Experts of a small language model.
Experts: 128 experts in each of 12 layers, 48 SwiGLU neurons an expert, 8 picks a token, a shared expert of 64 neurons.
Training: a variant of Adam for the experts, 7360 steps.
Below are experts of layer 9 (counted from 0) of a mixture-of-experts language model. Rows are named router (the router's row for the expert), down (a neuron's output weights, with its number) and show model dimensions 0-223. Each number is 500 + 50 x the weight over its row's rms, rounded and kept within 0 to 999. Numbers have three digits each.
After each expert's rows: a language model's description of what the expert responds to. This comes from a sample of Wikipedia text that the model never trained on.

# expert 22
router:458462583438433520419511560424513536516423511572498478481521523443497457469416517532487607549480490513497429507518512459510456441394534560459473409550521457536486499438442507495454459519497486472521473420547467518488495484515496476616445488583516526487434528492583481445523478517517625480441535513531640505457524486542432553417483528487535530520500457534462539527471483468555529546403597393532446537512507629509531462386587509485473445381529546473526511555473469430590542399532488581474467476563446504566477578518521480489493447486454493532548450527564499561606379508401649463506438402487536527465558545549514529484543471472499545502513499547619439467516498478477500511479
down0:515508501513410491517508565639420473447461485522444492507533524557499371459467410550511533512492446523508473434534484578370564618511501440483395438419391637573465500500509568525494468565546528506495478529458602485535452538530493483537588546536407526559433466533390554482545526491541536558474483437560509404564474531460463532452596494531454560550566457495505473461536527443536567472511471541552478498559499476554547475523460449536508498436393424513492531551568428410488455457436492541540494481573495535533504580505489506430482473498505589503530543490480510476591483454426605511592514444533544507389608465531498488513484542510410500507483482495506525531558520528596500507499
Description: Institution and occupation words. Words in names of universities, schools, ministries and job titles after of or American, e.g. School of Business, footballer, actress.

# expert 10
router:522493548507582493501529526520446555421429476560403569500407447560517571433554586488456575540437492515440530512399509549479447475533490443548524551521429471522392461488580526528485456526365496472486474548438501499547462408431404531558494417443534559459531496549462529432438474464569491458537597517529472453486524436506456561442447477440450441445538453528526532393491478525436555537547589534438444495515499559524471536529492431422468426515491482445395498501550487483487465518508525515518508551489504577507505512520526452589527460382467452569550505555531490468451567484481574569428547364476539510520538403513499526517535413429519548457512463548569448458453447592440503391492
down0:610486534467479464517563503504441599436508463525532510541417475440487500487457487536479521470615521538487431532544433484383490530536463505496479520509523538464522493542576544533588527506515537490522422493492463578490606476513336517568448589577487475540445549565517493512394528513516399495556423478398542533534466548559546577425493541509577384452588505516440511562433528453517452517477458505484578502563594478423570451457509417455531512502519481588457545477564536560476489618562432543588542496509461511498478516460417532557590623485497442476471547531479458515477478513440465502484511450554513458415583517589462500537531496455465463516515514548429424512410534510545554536480
Description: Digits in data strings. Digit pieces inside long numbers such as coordinates, decimals, IDs and dates, plus %, million, Ref, e.g. 47.92%, 2012-09.

# expert 13
router:503446517479498523473486507578514437481535532507548565453583505487446463400434456426472519538572519516504412480384525531546523517526435539587560467492539493511594560517496480533439546412520499598454502463495460545454465482531551477568594518478454538502583642526402549548527521596552472492473501504535454530521493495528516390528473452467420600497546527522579515565425513535475529480593453420533497516463531443510546531407477455438444512512536519440485525440455395424481509579587507518481508468541535478406461511463516549531491460553486536448604408476495482605555444433496475452517518527567553465440578451459432510553499479470444458560412619443423590563519531478548476517558
down1:492463641493424481465518462430506495404524557462521519518543529442515570465569482491456612581468474557420503606533516588478510544435508415568532509472488460527469553502596414543446484482507475475515562529471501437531540532536563520437417515464554458434499555520645518560550457553389479378472525525408491429579494457533484510475500468382432493496552477496548466540530453569512528538552477539516517498407528530456593500579490528494494459545511482477474463526475444414516625457503487413489462615548434456492442441415530513482502549560517507569428430516549508588504457489482497466563575490488425423468490454474500543565457479540477531450575474417512467532454480484404454510478
Description: Capitalized name openings. Single capital letters or short first pieces of names and titles after quotes, parentheses or bars, such as E, Pat, Lit.

# expert 54
router:422490566510429552548543510466570483475456495475548516567598437468477550532516565567510401476511523462486553512510427475500447542559505549496490507389508569522488474555532561547421524517506370514538429425530496511487531576508626530502470524522495522564504505471551557562558493480551609388537437520571567576390531466554552522455593581494503476549523612510564508519537468519539468573456474468511464510482457523464473519574486550370461499559484550475495549473417462524477564557496554428406512490400450495597613601455452507538451578537592499530459487435498565483557484514530430468575547564418470491523505448493448531508569572548471459525469529461411471490578501470480518501492
down0:414533465532532429518449533478453506483467539566535502382440577530561338513594539512449533465499600495436477529513467571511523489464514536491488469500481396511468541512382520416559433539451576495447485435528455485530568499411451473482536476547513494554603563543520441543491490481536516445472482611478585457454475553473595435410491560503451453489491520445527472551482563485502437524445488471537463461474470520404495460457469543514555505480529433502517469385431387484448585486524499484364527543465463513484484562446501484508544547528542585449444557448558507489483533571453465424498464474471535467641564496486546573624447578508511512514507452409468472525512499526462582517449
Description: Surnames and capital pieces. Surnames and capitalized name pieces after a first name or article, such as Moore, Evans, Gray, Finn-igan, Mac-Kenzie.

# expert 52
router:428538519588536423433479490550501404511480622507514535454515447555472543465402543513486524534440445503519519482531500532541536467500496541507585460556394509477495490467443449527423474573474517447553484567477519515565441496494401496566458519499436510556444420537517504471436486585602530466545465543496473430576420467497424588506523463523504494428526520479540584561526563509447461468510454631541496542522527488579505503397574580451427485533455509498494482558527454441514569456533529542436498388462558469512505487460416534490465442528435592535485497484438500518460554482524480554515562519503462503531434509488568519607463497439578556470554562606515494552609615597442379515440
down0:513490481424478529560486437436541596483548506480511507474463418496451510517482527602438524402479593499554441571515563515543576449454552538485538502525465452563416531454548497520497542482480482419449641504516526527497582457442498535538504501595473502564470588415524499548519508505569517547512507493556499450594568525583458441433538435574519599541491453433506462451466449518532587506494503474531515427482601505495493482543521498485433464618515517572400403488482590463498495472472562569536549443485430460486551571341498430484547639536489513550484524571526493574390521552474506525504501538509498530583619470553489477490424517444542537553472473492494402451505529498447515467512
Description: Numbers in text. Whole short numbers starting a figure, e.g. 21st century, 16.5 acre, €57.8 million, vote counts, chess move numbers.

# expert 44
router:527527412485509503551574442564545516558495536524462515459556468421452474428472487550506495502427402463575447565440441549428458452446518456602420479535426498532460496415484544483539504519488509515457481462547441430504439470516455584530507513466514394475464585445495532514428425367409473496526419529472551491489562436516477487506495561439515492437458499429433542576460484410456487436515541556627571515554505515462496611506547422600499463501583444427476490468509457471438453487558471459520459528484532544562564397549478462538584507432484437511487458436457462492537474441488443542502532551522545557435603492497520508454478398578516511511512494416519485486573534410534419614491
down0:421474507472515491457581531550506487461466521541451450520462573391590478478568555525447510518454537477517569517531478513444468491446430474600397454507516456570480511580383413475559523447499498530455516495472538535481484434479491588476468479479527530422454549424498495471495479527533486477435452503532450575594489541508490500480589508510621514442526448484584477601486498551462555477518522590464500465575591558403465521514493491729514564539469451582519545457397464482564502478521542590505484514548466522439543449460533552416457503455472499487559443468441432467539527469448542568545509515513539486480520593486629496437473516592486563540530534551501514577455558491549483440439
Description: List separators. Commas, "and", "&", "or" separating items in lists, bibliographies and taxon names, e.g. "Simon, Hermann", "pens, pencils".

# expert 4
router:556498397550433495580484553479523459506525508448613380490476474484423473478508436421511436490598524464516537539566463511531540414399527516472525429491544487546477562486481404520497424414581437545500506435453491537519469535573440514542437533474536422531552540610452577491455451476511426464451527499580501497537586589520525499421542537521434604581474589574457464582456466459475390501508492449542457410469452498524512478372593558542460492469519522457545546506530495442461532472574505533510462513488518441520405398576520478497530561589622465470532522437498558458503440431583479559561512472459449524466533511520547504463548469426457501534499559458541476509542486513530522446456
down0:475458432546519371519517528463524557416438403555562579468461533534464519471470526491592564387395485519554476454519457518463541471468463571442448452444464630427551483533455489498506507456496497409460530453408498481468506458469503495592531511443595457596433531492461468493466520531565542565484507440490485480549428552409455592496411528523366501519452555522525419548543482550486575580514560552540516516490419536466587467538530488518505447477557500455545441456432452448488523483563505543504542549549487511505431479503574532541539558476561542484442540438466443549531506522533347559458532486603516523446530515455526542527494575501453421547501527575430541548550463451543575461562
Description: Table cell separators. Pipe separators and blank spaces in wiki tables, plus odd name fragments like Merthyr's th, Chávez's á, mathrm d.

# expert 35
router:552529537491448514459484483490535460549488460515463397560458451504515453510548548594544480460508421481551482468467452506429468432533488509457496515577494535514521501523543483499502554501572454466431426457526495433553479460478437545523512490499511605512513585498472620584566477446543463514414536554435579511482527523468584535457587453486578498448506403480504531475487506507571530562501421600534521529453469501501469443590535400423510471485511424574575434455466446519464464545589475537508491488460453510464589566407558409554459416481629436466447486552536496440615567475512467589449518441479559540470460505454546421436367479505455522535571505442464546498576469562493549618549
down1:537545548494507500505542488433504384508490554472546501432447560514513539504554417494547499558467620424549484485577502424516513441519429566514637379474496458539528464414472455500517461575442482453466507534565470514471437556504497469516551529458560549575525526514541600448518429392554497549526471487513558530455416508451539456498394450546545543466483503525450431388446560515446442534531500506555563539395516509516500496560551519426489629549501480425499496549454572551547437429525523419500550528613445562502462546491480472454572566534383471478600487529479525398535462451425519492580457520507543536453482504473507540455503463555461493438562554441494471527449401505579516516481
Description: South Asian, Nordic name pieces. Word pieces inside South Asian, Arabic and Scandinavian names, such as j in Shahjahan or Torbjørn, and Kh, Raj, Sri.

# expert 58
router:431586415519453582517494527493478451460480581471562525448552482451506544471586485499482497428502464568482480535441595477509557534480435434506590437429499448510470517433468542425439499559499479460464541454460512535577577469488572458524590511469532553557408454451574512544609608533553444452522511553490600523488451507507523473491411507494454470537497503552467626443475484547413452557473474522502511499416509501505471437461508502473488522496548598399593528515434557527441578502590545469489397528486535533382492561466442499547425414444505509391418479440554456548431435480523444540498551520496479523498415525510445542497561457509601553584545445509517495511517506567432512433424
down0:514522528515468518545513410512489538463566563555538372429593537540528489439529484472434481475477486486535499554596431432414501499511537476463539507510563502426498435539455377434537549433500570539461394465597558434548476512467483425507520525456583518540465473571564427511587432521563518487591509531542544420532528516535500469478509502481545482488528458505489437480478512551449548412436489496482527473533405522471548487467521552498482443457428479512470578406542478496564531563447438575510503456543542527557425543455366470497494504502625538481455458454501496469466476502503527478651540560490545526541453519568608535495565509503551551403444523582433560371525503559580496500564
Description: Plural endings and nouns. Plural suffixes and plural nouns after the or other, e.g. members, publications, books, plus mid-word pieces like weekdays.

# expert 48
router:542515424517561528471493552512528402541505532576513451599527492534440433510468501518439459490430440541566426545552561481538557524534537433517590422507530575541573465484506458460456550437403515454448611395488489419414485420524479494411514515439493464556488484526596559513573492529530429510524512614437538497589429532485450427482482560580483464573597508554578605528461472525469451514541388406527516527325532512447462557503438493447494535513495485520461545441495439515550491520548460475506538475555505439504498493546429488451533532489501467574529476479467536578572511526447589496442513531523475481572543486514468424592380527571497494503454565496488524551503588483522459518478
down0:512546423537473511576522427545577519510501456608522522504459504390545502493534518496469554537536523511528505385499503494566483593444476496462501493420611513544553475463450454496426575524525432500518521411455560554486478466510529548381510470535462447631492473454474440579456440410402437529548521537500422436545430490445533503554501522444507545493545497464593499500545528507505522457477521567499632495509436473561499460559439504501438446416549462417475462501537505516548452434501493410542542416495461551508411498535412467508503568513409542455472560519474539505474460477465465558525460554585405540448569514465490479512454523563437481567510463488650524548463428528359469559511
Description: Short word-start fragments. Short opening pieces of split words, such as ro, w, f, tra, co in round-robin or tat-tooed, plus table row ends.

# expert 11
router:540556529495515487499478528486435416483535488367567566535491456463528452426506522432443442436503600542473573409505509437590440522535424507434508405503518437540572475504509506504430574453524507527534403481434572542447552512515566483479440574528503535540579492491479549607589475542602528529499460490505496570456605472468530514471441517457544430533470541471434433513476537528493509582580578517486483536414432544520483528587438583419502556499555573496543550411442479549524559526538550419465444495535532429529479524460457542468543573504535589551468413473448597509501446453461447441449527524516445568429459482435383508494541495448519441531601483511515582525530528565518545530537
down1:431469498513483589486539498501602530517457432499531475491501444542395527480462534618477504521421541496387574472405498552532494424390464493401497532605550436493477479578554437518484450529480600566420514474473456463450522473596477481591472522526509464410474472474439509427502511551483533590449540501476556532505514554539533546484541516471509524510499495432487512401535575608502536496493502406508473466431507514542495548499469446376544503471435457429454531373547541503406442462543639487460450535517502387575436526451490525467495492583507408484454533529568474489428484545431493466461597494484521437499478522522566507530488529385439506405551548503539487505489444461524466527502
Description: Surname and name starts. Opening pieces of proper names, mostly surnames after a first name, such as Mc, Co, Bar, Mac, plus Jr and Inc.

# expert 17
router:560494527570591504560514443460605480518429479482498511552519457512482516458538473533486554529537475409445579561477405446498438534613497449520494509600547516549477457557576562542490455479415415507574460530461517450516442533576437511519418470524570511554593572529427528499492510420449476549564587485591461453495507507510588414424569536441496554591469518504499507485560423490493518494614593503477491540551413533469553475529452429434471585544515471491402614547552574484488459564372439459442485512547502455510510498478564426504485541503559416505586585477537505497461506463447527512514546485570539490526517446434555482474497440462460509498454527414464581465431466553550539505435
down1:534493460528551392566546409487557562600518460548474462527506485543478555522485462451502525533480545445530458534545416434458554446451540483527460507484566521380461551529469559447555509486467472413528480468485415463543489383551506545428377496486507452497482613433498529597538531498486537491511465547535437444437449479506527559430465506526450571538461534442463508514464375543556557409436577529471501471575419519586539537450455434515453425533453573577550563522485434481573436451535507541521461574478476479557490552518400426469509469586493526484579483476550547477519464440516573483495542455422579553572498579519498449511527513495357606510457518465493487418462430499500485526538
Description: Year ranges and numerals. Dashes and spaces between numbers, especially year ranges like 1979–80 and 1876–1890, plus dates, degrees and table figures.

# expert 25
router:594546387509526530527507417545453464503512542494460485519513505538476588527519508505475471530422497451432410455473503546501526478511541456469475539497459510434452523583503455531514551483559487475498579554444394589531578514493512514468541474517560541547549612495547517499450484547619490426532541513508555572500507484491468512590527484557521461485485529628549503470581578572549502505597433534494620445501410562520547477527542460489468502586542460480470478452518538467527547550477447434439482526402521429516547561486445481452511487423473464437537593577425421484402508475595460467409526506448483377440470518473433546522402498448459473571520603528509542479576603576503441570533
down0:544482502545413505480571450548595506587557539487633491551514525415512405562449515491502472388567460474421505449502528442538511524533523565487546488468502473480501596545461458477511469478457495468603477567535502554495506511554520479481572503517483442431538468474524440530571461662440499525565490522535518510554507504491532451513512584583442540539456487503448409514457574520422437459453499548498589521497482441439517531527519468420528472427525518524479548458518513489599436517482519504474476511485477472530392542473368399536483432478458498519438485533459418571553454476503548523476499460427605413577504563474524581520503494516555547667427488501476589529473554470397570495433
Description: Stats table numbers. Single digits, spaces and labels like Born inside sports results, league tables, scorelines and infobox fields, e.g. 5', 0, Born:.

# expert 27
router:505513593484480478493525495612523524473531523548495536561526411487478541524508517576523424519526493438503548459469503488504477655578511558543449517526492498518484466511560536485393531520483371574520470424494500509472449556543517449549540491566493497513541606428511578491533594405622617447439510417508539534394569491480573554491522476467502527591445544551488465477562477500571478531556493470573491501517545477558472457542513504249481484498541544452536568490513496591449534555550504414505467490528462491546524554475438472507476535591516553541478509473475480548503427516572498438572493554521594534507481474434469510458523502563471480560428498472438530494615548462557460514516
down0:438443457532577520457484505502471453438505509513543540508412474372511511588461547500491445467470450473469490516464451471521439477509528515557490471483493529576515501471453416599551558597372541478578448556501499452434438478338517494579488473442574473410416617527547534483500508528538499517481514527502479473545568504563501506526431472519421461488514537561445514494579495535549453509602605493397499557609554546519476426511449439507526568468614434466460468484480500430611475567461477399542559547444522472535540442493472485413476471539399475474487538533468462423485434445530465496442514550512490407451541518550521569531552485520555537483591526528525480563428515400467527497468
Description: Taxonomic author names. First pieces of surnames after species names in taxonomy lists, such as Schweigger, Malloch, Breuning, plus other capitalized name starts.

# expert 19
router:453483582429477533544566476382483578593387551509546460516397572429585553547459505523527453431506449503508411524489534497452492395348502464404381546434496510489467483562432490513521451529431530520512431501549601522528515454425566373560504564483505543537551491474560480524533520521549491465499509474524527582482480496517484514411471544511546452519554410434491515484451463585525518529488486430528500474400570567425469596499525461463607498465534580500537492493444501464483587478438506522482571490459494456432540550560438489491534464513469516435437482459556522483602476536434487403485487453506398497549593512569486562448488549479498492553476465529514479479529415596465515503476
down2:520504556414493396539487518508565632500481462453544586487505515565482547549426589419515586540600478578406550499541535566522452506503555544491470562442549420391489506606490468547473460443493521451518384541483414500422497433509480484461451480454471438525435451410520507584516476545479477460484439426416491540475512498447558499492487489474483468524527548562592547493546524467532456565436569554540486414462457520456503489501470521436472531497530447527397466433609469513481433470550483402431503558491473511519528538556510450432462504517469566493452513630539521433497542536492533518494575504459482464523472482528365512492546439425510490433559473458524439397448471458389569541480
Description: Institution and government nouns. Nouns for institutions and state bodies such as University, government, Army, Order, Council, often after the or of.

# expert 0
router:539566441529360472494566467461509555493496456485393528540471588428430467365519569426514499492467511402526559521557462521460498429448489440545477483481585524443390483553573480428555483475498507471508565361454531587546493443496465503472567523442463503447501596485508477465454519554509484461493520523516459436453568593479500530421498511527515438518463535562473504532533459490530580575594536423451524492455587443458505536515547521493517530596611509486545456437500507426461514538487587522483452600465455532391495515425521433516526567475528494538511551528576463512518539448505484491418500393487420558481516460485440485496642445507502551478461503481613514508594548501525553500433
down0:465396488468436456560492510509399518455482515533457463482584537576542426473539482454420442522457485413502540574501521462464417413473513519445439510464524475459530478627637511446413473508471464554475540544401503440492506455462522496541495493478489478397548467599498503487571446527541482520482491546478568527449503621490417532460486504501631485503467504587490497514501516489377408465439580467442505480489555456495516488479519422528462522609484510525471400508511433500542541479473572456424451570461570576494499457458498516573535453444526485436576497484425394552480472464463537500506517472600396443536481611486460478616623568505523538494480475545526541504479448510485442500529
Description: Table numbers, odd fragments. Pipes and digits inside numeric tables such as vote counts and stats, plus scattered word pieces like ski, shire, ova.

# expert 30
router:399607503554445586478448570508506572529350510509469555402454434417479553448553564543472508457430574412428418608479506532502519464416585508490526468530504404536453476451480446443444582485483404470450526488568514569567517484494478484476540463404518542506478561497570522522525547499524493467521471496473472489546541456534411626476474533520486384444475465491532541523549490532498472575516552421523458426519504478570498493469474477394548504508523517449534482467455469484436488495500528542451437572396510459427451536513506530487403547523585565486493450491483532488498480598509475470461567444441574567545545441545541454519476477538630595498439462564484444498427445433452466491473
down0:444496492523513463526531482577501538515531478382534414506507446506553472498608463416451516600428511538515566508534458463500532420507521551505556475577485556465554519520539459536446546518516469528527518455486504524521488542553484533589581452597503475446491451454469467538532487543608553483563601479579449565529466494503455556521535473503543437499547427451576503445595493415379405514588542489508591560503483457525522560546425454515461439423478509509587561494528443528549499474581518510516553409534554499445597542551428442515454506459483566402489473405521538377477501508548539469527499444477538485454462559489520379460585462573456511455409526510554472372460498473548508567436
Description: Word endings before brackets. Final pieces of words or names just before a closing parenthesis, heading end or comma, such as (100 kg), masc-ot, Magn-olia.

# expert 2
router:489422444460503389511523476454476508403508492436462513476508560528591453535492480557530446593484479528494512442493461511398423415585476477572516547532513500507450528574493448528568464485503509425499429517533499408432497433493499491460534494451513518426456353502528516504529446557389484442479497480400421433544570517450458519470512515468492497493436558411463477417524625466492439497512472535564444536416440492463551545510508513609504552476470366397465546612430478453540460536499557461561471425540456505492446459539541581485510532495495477525448545565432509594589538439492466581495487487505550405438472515433476486456515491531427444509555457460487475580453443405497436555484
down0:470439528463428504591570458534515465488559547516554480514489565456437488466465483469527534520475442453501510489562480487480462520510547392488592563564426479525600433511576483517439489488466473480551505503494565522577587454497508534499474562448435501517494579556565619515405607601533514515417534525418503521444584542467486568501484433519464481529438498447470431532556432615530473414498551495436525652418389543547410558473500540451528487451570401503487592527447448491505502508536607568486482515496530539474530482460421528591524470511480519506500417561506462518461472461450572511496469531444509449556459569472526498538404457450509497628531602514552484518485454437510518574519
Description: Articles and conjunctions. Articles and determiners in running prose, often after a verb or preposition, such as began a, into the, and, this.

# expert 20
router:482489575519518432540436540480512531503466517530470558580505413511556401363528532533566513531548443516497497427514539456561525439440520590416531472461467550511525514462427466482421513506402481528549448540506535516535481519458440538511394392540458481497481579522516501427541429499532461576500349511556459468481465569461543629461506544481471586543471557528547536579502486567510473474469560547475446578477506475530465499518465507500529579457427585607468504570543459448533586510459556476438529516579558437481457438499548614430600516568400535509529525452523529525470438497429507498526526417575386518468539530547493416477537533468463507432559500514483539518469455552391516532531
down0:421542436483517519517498484578460553427454506447452524513563469425411474581420555523523545452466504460512452484541386518560597450580590597483519468414417563490494496490479484535451506485462432445530567517442501487490542505417589511480497465466517525595443460563580557480485511593516488365441481521586521566520476465521531476460389505551513443564467512462509513541568453515447484475515419455492462547478633483523475603511514522448511418499548542561452454556428509500519551497455448511503591455518396581498438490454458509473444528570452515571497392555549457581505461419491486605565532518572555575515451459446526497547453486478493458492561479545512506463541570525589572533489
Description: Mid-word name fragments. Inner pieces of surnames and place names (McC-urd-y, St-ony Brook), plus year prefixes like 188, 199 and the minute sign ′.

# expert 55
router:469513504533479492526421482388466440528437604423556557427456475444529440497516427471550529479403466453430443495530596458469573382497563570475508469474473403541604492473474470471555519522433567508494565479603559511486513532487583546465588484418447437511432495537546531465509535427582533446462535533468515513485498472483487537477463392479545478547503515535578565493500567508478478545441483434511540469478557559465459411462437474512515418457591535506552529546494425564541592433506468515452556596521575470496527440526495547461474371470498484496440391441522515486526392552491473539573561426457450493542467491482415499461507507540606535566499439478502426509503447600482514447560
down0:476532514470488529487448535474455420440442473481570526473580523450493464518492464511466490478523542511548462431530426488451460434540551471492493413391538503505588517504525524459546436449492439487470537368500528431426553577435492521463429407486382478445562515560576500542477455492445544473503504462506523482483386472513522544483553530575456485433457502569526439535594432512460536520500478477550445452515529448502449508579469533457410558408457483485512570512585432517543469574508507555467527414490422569526537531507477540559465611452445575589550500469586487467532498510470457377462473379498504439514463554442464488566382432488507592414416457472451431476538486501394479492576
Description: Word-ending suffixes. Final word pieces and suffixes such as ations, ings, ers, ics, ments, e, completing nouns within titles and ordinary prose.

# expert 26
router:391505417451497534556562474539439540448528482447482390494517503460539485479478469555514559499561516573472468489479543458456387645611500412541526544452486477359557568483495486479578518525498581444521500548560517466451538516491465555486507456533467485590520464451477492430449432519443403575507504565450519445556531484478488476509456579486482509455543591454438481454535473558563483475526482514601462491465497545410556488549530448573478505450467430458486556538571463589505495529532447354535472465448478606401433470493488463413552418472483432526491529496520565516548422494556487574458567542490529440515510572492403480524422455464541515515575461506529502445430512431480506525398
down0:525472480548449474603476495494535436557403617589460557550482381501418501489403493547481527646495549489493491593527505442413475450505449371431545499531522587403519462499567413509432572490439524474519525526437491540505520583528565512517456492597544472500500600558535528457474599513451500476471502502512429519541538597517535500519517486525531538555567526584457560416490512525548505436478461439550495434468404471454491564552572470509408481453488527460519429525398531511549549490424505488517553439441590475558495504541524515532502440557450523483451512469483482593599538486515439568519529557571437498438549461578490520499476447522468479495422489584499560496603510529536453481512
Description: Clause-linking conjunctions. Coordinating words and auxiliaries joining verbs or clauses in prose, such as "developed and completed", "but", "would", "was", commas.

# expert 29
router:506562515583523514530549526504464436520417611549575485550477508558464613554547385464433505447574468511436483473390489532527517543516458556569476486541420524509606524500463491422399529482455535488525547481528491481507480403510454500445474426552597527446516484574516557538449549455596432520488511509474457525494521414525408484493601475437502530419516492561439477454392487488537456497580557417484455430490455480544444515468403480461404496456497482451529485580452553497510534524492572499520504518486480495519528441455536551473490498556512488553530418552574460586476568544507578502403527488542611371447408438445537595492489523457473489533508420466476564595477483526570520463549
down0:512403505529512598478477507434481527460513488478489455502564432429500491537523556506563453465626434459533500490445460516621585480566562436424534521511444510523514492503504496479499453637474500397557470508554384568533475589448531459575389463466458477584547509518502470559497521480473581484478580468482508525533510458577444414427504543489540510505519485499495525487512469535479430538484493529433540426433484546487527491616468535479556539536466554486497486552422443567405477459602552504476546579499531572419522471461425475622583503431551470613480500536542564505604515510545500462436490476501404495439506489492529482463569559508491431428528489526551474430415535410478570579542
Description: Quote marks and initials. Opening quotation marks before titles or phrases, and lowercase or capital first letters of words in tables and designations.

# expert 12
router:587515530509491503444528559512561550538577534519528522492433596549527503557492524451505550497433449576467432545559499579525523421462562523566571520474458561525554454454498478533551522530543512552596490465426580505522462432573499445392562405522502512494500587487487512552533526475413435455558440534497447529457445390423583535537473636423474542565503445468565460522540483492488529483528489499430518479439448504484475470501517527577576440527562423528455422497494490467458574531419493479522565469429490513575480407552489465523600458446518430471534569596464550534443538422571468561446516500589541549431460564478515486518585367584501538446463509529547466461585493439550511476546
down0:541559425586542344429460478507486534507459483542503596553484512494445446491455550511568560539596414494500569560543462503499435525396511551522573500408541471538508528508529520597442500565479578491601475509471528455529468443582523567464509483512609624612490526500436554447450491508522442464522471473418522457434466598485554493516538532428439563555465487544613453503543488510501552505469429512418492571500472462514529591500493596496561559571559551602481515472477522531497480534508531486566507447532491516534486422547498550541538405528585446513595568488458503433550447363520490406519547518475445509441464487457473508512538488491480470567503505488545488551466533424470489450588
Description: Table header pipes. Pipe separators between column headers and table dividers, such as Game 2 | Game 3, plus bullets, MPC, and sentence-initial The.

# expert 32
router:527528536478519545418490526447501477520545455527482506496503515483603598542460418490470452455422441503574493457468581538488526413518459433421454438492484561475457482405458450524586570498567575559499426430553510429530513521553493484459551511487511496477518422575467500486573423436479574452487463436396548486466442569472532409448546520508553619574512440482473558565436559525544422528512477573618472491484507458469490536511565483537535505522462487543430561487464551498576450540507448503441536432436456498475503483608495580498435563549462453462499500526569619546598569426534565541496487499491471544499543586572567513493500517594475434520531467444411368531514561424443498496514
down0:464616599523468470472560487485454461517447507444504503508591524480517475567543569471479521536502373432479521488553469461461408525423381516475461572455495447582423480435488559527480485462449510518456464574512529455481553475513517514533400510473540503546588408603501495517549485484539478450427495604499552509499505563502491473427484576481531633569602514589483618513510479517511471502459468544500503651477442613537570458469574523448507520581571518588596589466547416443541505455489495522458525449524546366536554473439594535475435481534474481472527564495532501497420498479494507504500482541569494526524540476508455428452500560550502569512565448429529489509473483477511451565454
Description: Biographical career words. Words in biographies about appointments and roles after he or was, such as his, appointed, elected, served, as a professor.

# expert 40
router:472413514464572467491525557440511470480489564497546500436524452501589540603533457547478550526455575517461489559504543516515451429394440418396521507376449447522443506461544598463489555566443538527531483525557475489489595530538560406453426541489533439524558523516551528466522557496589456443416478540447577533524455500492465565382539563552581488443458440509568559468494551543519477576529568422548475438445411552465446555403523557503502450449478449535467543549467511531516461521575521517506497471622534438531485583568485510515519600457425517518437447429562474495458479452440446530511505491421538530586412482574518500545531549458521489544560524548504468487496519428409523451586
down0:531487600430515507441520458536443563475527560501529460461516503457460503469554556513483447503570476489486405554460482504502560592507538511454557592592440542539530491521510520440638395503420493444538546588505497534436540488465553566512512493474421479499484483555556575494511485551506564615522605468535501445528499560569534490564433502433498527485508562498491590493514471528533455471523453615530538408432458459481479499471485435367543409477532490515522581527564475496435581605493516422570403447557566542482543581539523446451504427470516578458533529410458530431530407472563517499506452468504460438517520506445547407552407451487481525546399523402454502537551528545483543497477
Description: Competition and organization names. Final words in names of leagues, cups, awards, festivals, racing series and titles, e.g. Rotax Max Challenge, Hollywood Reporter.

# expert 61
router:465524483617483448545574469536449448468501572578496531386483450514554527480517551562524432470543468460505503536433519490509484509524482494464568483532521487555544481449537529524477543397433507426549550558431469566505495465516546522548472581450578472557552398589484564452404519458569476488510560510432518457546459518426511538530510568440578440499564587548452552510518496495419467413601494514499531500477471519538598592425397542489517440538472476463481530472493525441530533560473561510546440533468499525477498475474510500492385495523491441473578521373434383486409573550515585502416525514555469435559431501608558553467575422486514443522554544543522474565499552555588554449555
down0:453425470427534474546486549492473440560446559431570497488495461475606471582578525534562443558436503517546439478565464492414525454463524545461450480519469434480465457567550503514464539507517464583477534618493496604528495445532487505510537465491515571566495523528427490511458529581556644537547517496506491509500568393597421509507425451437543518544549565439521577517472633458496468529483522487553460482527557477474479485553511545371556477546450613419474483417472467495417458512367499535490530498497488529488514530457538572540370542522523433466472511477628511419492450482482528486457502485434546431436470511491499579558557474480462631483507587505427508519537490497514546476554
Description: Money and quantity numbers. Currency signs $, £, € and the digits after them, plus million, percentages, area figures like 0.61 ha and words like increase.

# expert 47
router:340433459439499487501460446535536536527519579488434416472632432522554509478485547585496498553496568452427515512471551385481446574512501454545469426496452446447564461518487552476602470418536598481492539448470543525450479530409453584426470477514543551478462527484518512488466473484380428565540543523458460445559549558538458460579536540455419611483479510504422435463514463553503525490461522462453534565482542470492568507548566509623451484506490589448439487449464515548449502533538464490441451423529450533500436491529537468540475482485503514551485553485528545470569465587521443513423528507403462408523436497502516508512449413520599525525570457471524409472456490383489477590473
down0:506526545417605479391507367435590468558482514531503447444543356514545508462500484522435543469544540530506438539541559444550480486466443413489564485540451501526594530491556520549545429544516559505466592521632512470539489443501551530484470474553531539536497468537546512473528520406428536540562520430531406542554432537529517499522397530523536513506503448485480474465500550516530391509528587521546439484469478451457595531525637509597457496481534532607450515552491589525472519526498446460510438486424445580513509445498448580554541479527535568484544414455552547526514503562497549450490451459557462473510524487543578528493475559531406450572568431489517407465481498395422530453487
Description: Clause-ending punctuation. Commas, periods, dashes and quote-punctuation ending clauses, plus linking words such as but, although, while and which.

# expert 45
router:607426428469469521513455562608501489566530503519513508473513470521495508492495456585547477574452474442490487490457570516604470433395491514422454499517460527467497546459481458418591515482501598521434413592423511541491381509527481579427400456502507452505564607480440450486499437453394531527546539515507445509486557396580495564542556456500530563559481506498438446471495437421548587561550471463563544530461474528430521523513578553596566511528492465497485547443552453510506480472555556517468499424485485554513545513526558481528516547470471540516412522518563456492524446489568403486474466433476520588437605384473466553545501483536539567471581458483576480453505499385482425556491
down0:553550471394438526402520512425418516446436501477507559523508551517525546488422449490611429502543523531531591434543533518486515507518543600433493493519470476571456477486382547514531577456559472536514452512507448506490463561559585490530576563518480518519485461479519502535477559509497508556497392471511491545487493478502458493401569503494529530542494435440453505549480610453615494514484512518483441494463394528550562433569468450563594469504644630459528460500524394510484538427536503531521482550520548409547480547472458567533467454558522490538456590586488461543512527499551450417511463499578518409491433530563456471456481562484421539556517515525471569448471397483534590384520
Description: List and cell delimiters. Commas, pipes and semicolons separating items in name lists, place lists and table rows, as in "Kelly, Peter" or "NEAT |".